Weights of a small mixture-of-experts language model, trained from scratch on English Wikipedia: a softmax router.
Below are experts of layer 5 (counted from 0) of a mixture-of-experts language model. Rows are named router (the router's row for the expert), down (a neuron's output weights, with its number) and show model dimensions 0-191. Each number is 500 + 50 x the weight over its row's rms, rounded and kept within 0 to 999. Numbers have three digits each.
After each expert's rows: "raises" lists some tokens whose logits its average output raises strongly, later layers aside. This comes from a sample of Wikipedia text that the model never trained on.

# expert 53
router:564438553512556503557524431502494489482465522528490489550530509477607454552459515458550443337449480522434502501419470475487491508447489487540540524427501557454432589543525507426522533501548551550459453584418498424555553579510487465489424461456530546446519513406573472472493488408466541546469565589501492518441474512507549509540526564541516533473463529515483538496388614575417425419536519563595534535416546514438473423468470505486409507466537557421495515496511479478439431594541447561462479513471599510475414537616490437466514460543548431448512454527434486500481542407423536461
down0:455551504526503446475457468445395518411484505527501458508542575512518527401494472408483513488478521452431523529508484510425542570487462454487416396496544455420541548488434465499511489465413491571497539464484501480541497615489525513445423493543638552575499604560600471467521401459464520455499450470514536568407552488476395565377456513565436561485528586495459479589566485445593505575504522530473471487510564535568500544444464493550409453516519468497564508472487547548430541533411515458442514552437538513548512497508405507480456443490479547514435424459538540500579457501520398555
raises: "ous", "olic", "ic", "omet", "om", "ae"

# expert 8
router:444581455466498550539435408571507515423413477462478540515559517493529538571520535447584475479510513564536471537489449461539451511566495435447502393478410549474461443434500547535442597468590459587515479504503469550435534561549514580545517448476461547508503542435567495514578435450547454577476578569494559484514413552442518561441471472470474387504417406531530441491489569513556521416546555515559580570538501494516439571506492568419519487532444450527535442475515537539569508426557484475557535505435493471487550480504358605515525495485564492522511605488495508505460504473580577575
down0:524450592478409500551526476587547551546516478544481506466488530424484544440316487427519505392525506552470454465477504571486491508596519485457468440474456525500545514457513490627498470440463477419478648576584455542570514532499390520492476441447523511489506515501454547558536535531450562460516456602449504522547499454589459530519494503561519494534521563410453561498454394558473506437468510428508488395478468496510397458465418550503503447521553520498483547467538462539430560423450594570544496558526466481481468482510527516497481489472551586508433555408414477532481442547494447441
raises: "1", "2", "0", "10", "4", "7"

# expert 39
router:497455471474449538558555454508531545537481451410550455532370601508415522441441427547539490483531601523548536499460530514545460448520518556479513408488453540624530489495550516448548492461406512558547547500523496469586519507526575477548535419526425569557608500526542534444492510488540510536526522535453481505504448512556489464566485450553425590558534450518514489524499534418497411381555436469544345551402462498507448556514457470456522536455491541521499553504468567539434428448533499501474488544527525497396392566490499567474372464469504583597556473496519535494433492535499521468
down0:546462547464557490584457493526393584424467544469573560566503492507616441564507454577485495524465476488449465486554457497495442500512458478453602433512630543572553441537507552509540451542496520479561528533475497545560454516448422479516399450546454465450540513396485558499453459532457573532468530415485516455489476519427522518532633505578473481544571525475476464569418494488448560456470488561643480497463539477520540469510406539468479521494419554426473498555455500590478429501536607494434525425534560510446461540524515473603422453552528509510527481493529504520569583534594475560
raises: "960", "910", "970", "980", "750"

# expert 44
router:545494469526464422461499532535426420460487496570463578544498499417432475476474483491554584530460515539551484515546467473473498498465496554440466422480430499581389480537441504540518486470474529476551604416440578476536502544488478533551529568583434499587439467538528584443470473461556431501488466492521452586494561529437481561529572601535460540577528569398557570509517500622443484499493571521487502549609511453469591546602428521577485573614449484527532515512454600482529545565478516504545480523556553554477502469552491424464511432458452522595489451428457559462442470554516563492
down0:413446494506489465416530402477452625469563510441498594423493548555537514495476554514502378557522475543488494511517478492516410593495534496523633533498456518499494471435534619497504546563550492464568449565502421441508598452511565517564479477452510513541585506425504481512448490551500616557482443544470585534443534548472519495518529398506591478535481387488416466488462501517527486518539499548484515585438407453494438556497462506470541490531448574462478494397495495470517418514504550435471403403567582547560478530509484535447450473459453435487415451383508524511518532471498481511
raises: "int", "ond", "id"

# expert 33
router:483457442485418547550510534574523418483447540557556502436503594467580492512521601452541517484548418488492516508460539429550443509434569484504448443580562434448508496504518514479440477544494421443417526438538463420395446389507501592428526614547470532533444503463448496436448589493493418501459497451552449445554555524432567561477509464495423503505467493460533500534451572557485514418517534513489466474590472472503586464476593539466529461519492534536534519419457553436532394522509469498459447521514606460526420456518485546447472564588466477519427482585561568577588529473519567496
down0:495507522544473548492472509428470508495549461505486434468499464560462570422491470526502509507511491564570559594403457469431502463505456460494403526579594493487546576513473471487533577428454406494498575510505479461558535568476406398583539519528519536499516459474495488543604555479447440479480569513483491533505435463501534536417487556344505486401535561553502484403536532434408469534461532505426492418488525501433480519556521446480613533604511565525420530372430500526549522576469535447542436556477431585472521472506475540393489481579420436538522512541427482492536468484487547485
raises: "i", "elle", "on", "el", "o", "ir"

# expert 30
router:570518557405500506559534581529536469451505492543509562456528531435431474530520599557518422493541622525497480488558576560444570581403497579449522451421519506501539471535475520490522456409477504508442571512376494534540565519486448551460576509535556561469463556574481486465465452509492488559531601492451550401504464505451547500545569570481514532526526515490496479448478511526477504494427517513564527451526530538458585408491466430559485481430541570433524544477499517452532507480424573484512401542536465442511613452493503446587480549551576541408537454545553477477573476593540653530
down0:459593478454480495508518514459406576490497572527465522490475503503563537577504528555493480550525544485543421453494505506524498578561446529506444468490519565531623491485442538449458451504561470550523477498533411465549454451546532485565526473481559515508480473560509346515488456374519489570501455516529650468569599527567522552514511564528445529520482594565644446530406500517532483488507526580564562447452477463561506479514447516540493540450495496537534562488466572458499507497515453452525445493543469475490415499472490457560468562500525586574521427600537433592544621562624489532
raises: "ina", "wick", "ford", "ium", "ini", "ine"

# expert 6
router:540565535561507543535501484398515553600575512359573571563425572508571530531566463545494452521481567511503442491510614521453551503504500464500551483465421469564506535517470485437468449495480543503484457521412441487463454448486476521400504429568535493579553554465543574493536460418386457551610474426489446474435465496571506450528529433486465568575507480477509473539470475455566574536543540507484507520431454506445484466497519411505432631405577516490552429483569545561496545514518600546543448529448493539485477495473564418383463505448470525545443489518508498441439500526480432454
down0:505502420465527522504479480470538478480584499459523490488438461510456503468401537468508542576461500515553465537465537520494553461394493428436395408427491411485457519513492447475473573467494551481537534436567540513489507428515615534399445454448552535426506534452447487372499519460507467601555532488459494498530462501453451466564509523539573532557536403533538496446506537425544540507482586431478514501491445482522458537507501363524488600430495502426473421478545508509531513463497450517456455521571432445405505490456599459581524480475556536489487498437473446457484494579569706480
raises: "ated.", "023", "007", "026", "ations.", "019"

# expert 42
router:493537446367449448568496493509468484453557573485450384547403571475573493551573446419492494469578522473419518440519482506589479588543484547482499564546567406540528503531533587501631451447434514496455574490488446499462541524430542488570570474454429470514474523460510533458527540423494468527605546442550483454510570443544507461516560445502473573456523421423397525489485445498434503450541511454459549493470530537615490545485418513458472522537559536493541492413512450577462463407487429544428536526490504487411480439511533410500454472532572475496573433450596482487495464537493503480
down0:481517487503406534504389485529556521501520521403476580469427591583578530402582513490496513485496513394522474494509529524557394596501508555481476520452555501513427565441454475528525550535528483549492450489515537404444541444501484445484502467481466483546501508475436544461518539507498589479438504511534494434514459516461477565419457483457529547381465508577535524458564412461554521437454481461625552474388412538489500536473566664460475439510575555507579521521624440561551445515506518412459584474480450503516581440455526526526544455505495559542487520467495594461514580512514484513
raises: "lying", "press", "inning", "ind", "back", "medi"

# expert 62
router:468464535520500484472390511434504468453475508509469584604487490428472492485482467462481438505440494487417478514502533520501534470499465516494453439454598498420503500610583590573462550544510408424529486527428458528428440486414486383532526545593435515467489501503564456433483397602502467595451605542479550445410492588484502456466522505443540569516529479434385512518547526467512467643481518450470511613532537498480553506445440475444558486543527494425489526472463534452553364487472429440499487599485506483506467462436460469513484472526513463534553499598500494419492470513531520578
down0:504554497456502414551467565686504549478513471496497511405484518493456497547421493476501503533504488544472567450525511523527445487454409472607529533504524572614460489559485479455439524461548463465543536529539534565513490466509544477515469426440537436536598451485374599499411566473471454489505465395519453564508534511529422546534531466587494505540533523506595560494605463583541449396498565522465476448532470467522545541522488396493528471560441501476469401485457499453556577517468557631575481461441499444453416451490529517505550592471489478435506479514409486543425507537499520481
raises: "row", "ris", "ron", "ren", "rell", "cel"

# expert 25
router:587501474500513540613461478519476546494436487541551595527418506455543509467460456453517480550496535539432436434523380482493452556487530488637576457533561547533494495567475464494543430388527438496392531487453628557436572485493481503565491529543465459535465535558509387547521404524570486476511494552546541527549451552451510617442474481403467505513479507515581499477391470459579519465466568457462433379494501529569501417484396528567512402565413420509536507591550490515474467492496485454514558519539479491536475483486566471500518497483531471517540508542539572570471489455512543435
down0:391517501476489524473495422462454548573561550536530499464471434485457468433560595494482445583487507450494480514469485487591458468395510545540513459368516499507537582474546511543496452402488492518442401440511495459459448408440531553476577549486511561527498440547516452510380399436536466438435527518450585488585528491527446529456411482417452540538543552450585495556478544460531433535513423425446482508513616592455540503519501522535482510496566540487602561438532408405495435526613483512574475467509492475422460453519559526487557548507505499512484494554560412480473503478543448512
raises: "ters", "ian", "ity.", "ters.", "ity"

# expert 11
router:507594497468511564465530483481397530518530496488450463557507419470448517559537474540445516470510484502545388412456557462545474564545420449476547500485595456562481451410442602529552520470500519581499518452497438582526571399544444412458538526498400444482483427543478498479486497491568515506475437543455493497501539446515527540490566471524415549511504501480424502590454481523484488451395556468562568583420496543521467495498518504566490502605449636489542450640457488544533512545468537504511458578492525481515483445426512433594568445547523534400508506541484538495517588610429554509
down0:584522482571511581434488513504545481477473487513494461486478507450494477526536579488525525593487426504518437483449568491486421541509399521556526510581553477428387568421336434510487489492474520494562501442533561511555544492502615450553496424514549548549498593514491558469449470468447516422450424437556546509479363431512511465440515562392451466426553527532454551453467573506560535457534459515437495492454443468538562430522365480471467434463475572458492488391502535511454436413513539518485552441502555578442539550495568473486562531471548483472393472476518478448467477526533487496
raises: "itting", "ans", "its", "iles", "ired", "olk"

# expert 46
router:488485469510467498468418524521442552554612452464494446431467459562566541496504588578444405437533491489457529529487527555487517505451494450482455418503546418569466462563569422420531486417470546413437587475532476460488481513520460433564514396545599454538475590486588505463529467556447469525510548480594566552438449503496440450489547458525471503445506489524564481534502526569478452513586548475509573402563536561479539492418399471450390445462459492511490486466451524459411608473440452407509539527618546530470486457499509428498514510577486585514440505535477552497479534456422513440
down0:456508497492487462467472557533477553554472529564539607427515539573559563488566479394578469597437530555568416450488542470458548522503487556567546525486557485553511535419439481493514545493469491545518415466491470524489429516570396497487556579397411519479448510503430442546501589421465514530495495511465480516513559493483485510506549396382538570493416416427416532430459472562434453531493569499511518623513470527606457491482533556402552517534494405442586560481454511417541445531462549600450522553440521487510439504505557463539515429465563470543503576454557482509530493498524494478
raises: "ar", "arry", "ein", "aron", "en", "ean"

# expert 3
router:526466424568483493530493520555498548593475539531535542496556562439487401444579435523530424512475473566524578526505553463510521502521411531494566443574407506479571605510523435464514403549377593434534437507561433515464448488424532589558545457488459492505525466474445457481407550504473539556554432468534401558533494447463549565483447531488482546523498588500464578541547562515567505503450554419453527421459494458487399447517516563474466524508480426440450547517450508460560538516517459610414501496575464462550544507459470575456443498514509476547438457516466436601457450554579522547
down0:532480537534479519550483535501518529494490482510543502490454428458475484459570545508537491494480533449614497383528519525519587496606461468497464527491406495487535582549545575533489492571427495479498475539508564466421561472538613471524489457547543466506452526523525604556478503540498496478515473453481513528483572496469505444524493532467518534474475465459480572414472511584526518440538467534498478492491412557560526496529486473566390563540530475392527520638595438516466515472510507553497448503546540487449465422534569301459572428541582460579485534412457595501558480580565353520
raises: " They", " These", " The first", " Their", " Both", " There are"

# expert 20
router:479569418496434424502533437474530500431415498521448503416475531581443554529553514517477507411436506559512410452511470522498477535407527533503475491502512506489582451539476526525501528576572576440464582446511464550511516439499552505570440473531417569563570438572542515576551485511426567496578492420466547581489543511516525525453434517424522462561474461543550523507463538608641509486544546481549473563473535531516544486559444476466469471529482529443519596599434441502590508531438514485545439487425587467569487482496539445470475480394449527566493513565434378539506430480530442597
down0:501419401513408468564559535392508464453425524567629530438488504456495491495396473518622552501453549533547461538427387409589532421396467389417536472438537470521556514524523515536530423488475500504574397562452547448508616570544440446554477528533498373448470454440434460520534396471514450529412482625542558533569446515494498532511544568572508541509497495443485479553490533484507428497498470507474534503512461482492527525525520488508509542566528489540520470525532574569480569513578424491508543518547523551455456494484468501532477501460505534481547481558557486505487587447543493540
raises: "h", "ck", "v", "k", "ll", "w"

# expert 50
router:515547470515476448551429524525564472538581508541524465541493475516484446434389477558540442426437507417540486591488595443567577416440456531539454560473492590478505455485519542463533383601511477426418389585476544509551531496458469526589517503599449400532469486413505482458482526485490500499443469549528483565468525469485433460535520465537418592570425523535628542556463436623477595480497488481466573398528437497517372479513511451543571515495499527482530443482520533516479493526485529488527464479544515544497533437595387480487480471496547485500561600507495530478459488543509530502
down0:528460538455430470484458610529421409591457555484580467428515518513447539534460553398524547473489469525495507498462563521466523512519476598489492500475417487477504589513483530509467471468485502490429524506542524453582518470481548528482482490435562562547600529496479452541512526596389517517478547533528554555478585488555485459437553394523576551559580428489558548420558517460525518488459534449459491590524505421481465511661469491488536452559498522521453465566415550400509513544576497573433451425519540478538615489578440456409468633532440512469510560512536518469524520486446551468
raises: "as", "ass", "ace", "us", "inity", "inc"

# expert 4
router:460458441554421465476503477521473425453472534462546521466514424484438416410419519541601499528481427465504460525498427472514539433497474491461389555511535436547436441464508456450549570451552463567447533481534559388513484413486512550518489614423584471474540479459452542483500541550556413478493485532551578478530563476527469476454425447536558539507502474460495533408470529537574605424477506529416539436482460536513528534493473457446491477589531506428508417460550513409402410461455509513453509483610561551484548528441460454458572540516551378555437481564547457553463539514453504435
down0:495517448524435436485569523534518577510537495454499512531415514483519501574519535564458453502450502516537539508499483433520453519504445486573445481527504466486467585546533505468519463530439570412519532604518380507484522496499509403418491468563536482611477640517627449502430498516418454545567484434427423524574454529542492547461498528521463527539465332514514539548490527516508447483565524510576580505556462478452580487485412496485529492366436535508472538531498429555469461354480521464533554489516485488554483510503485463497445464568387535477528515609528502491397514535610524486
raises: "ing", "ic", "es", "ical", "ically", "ics"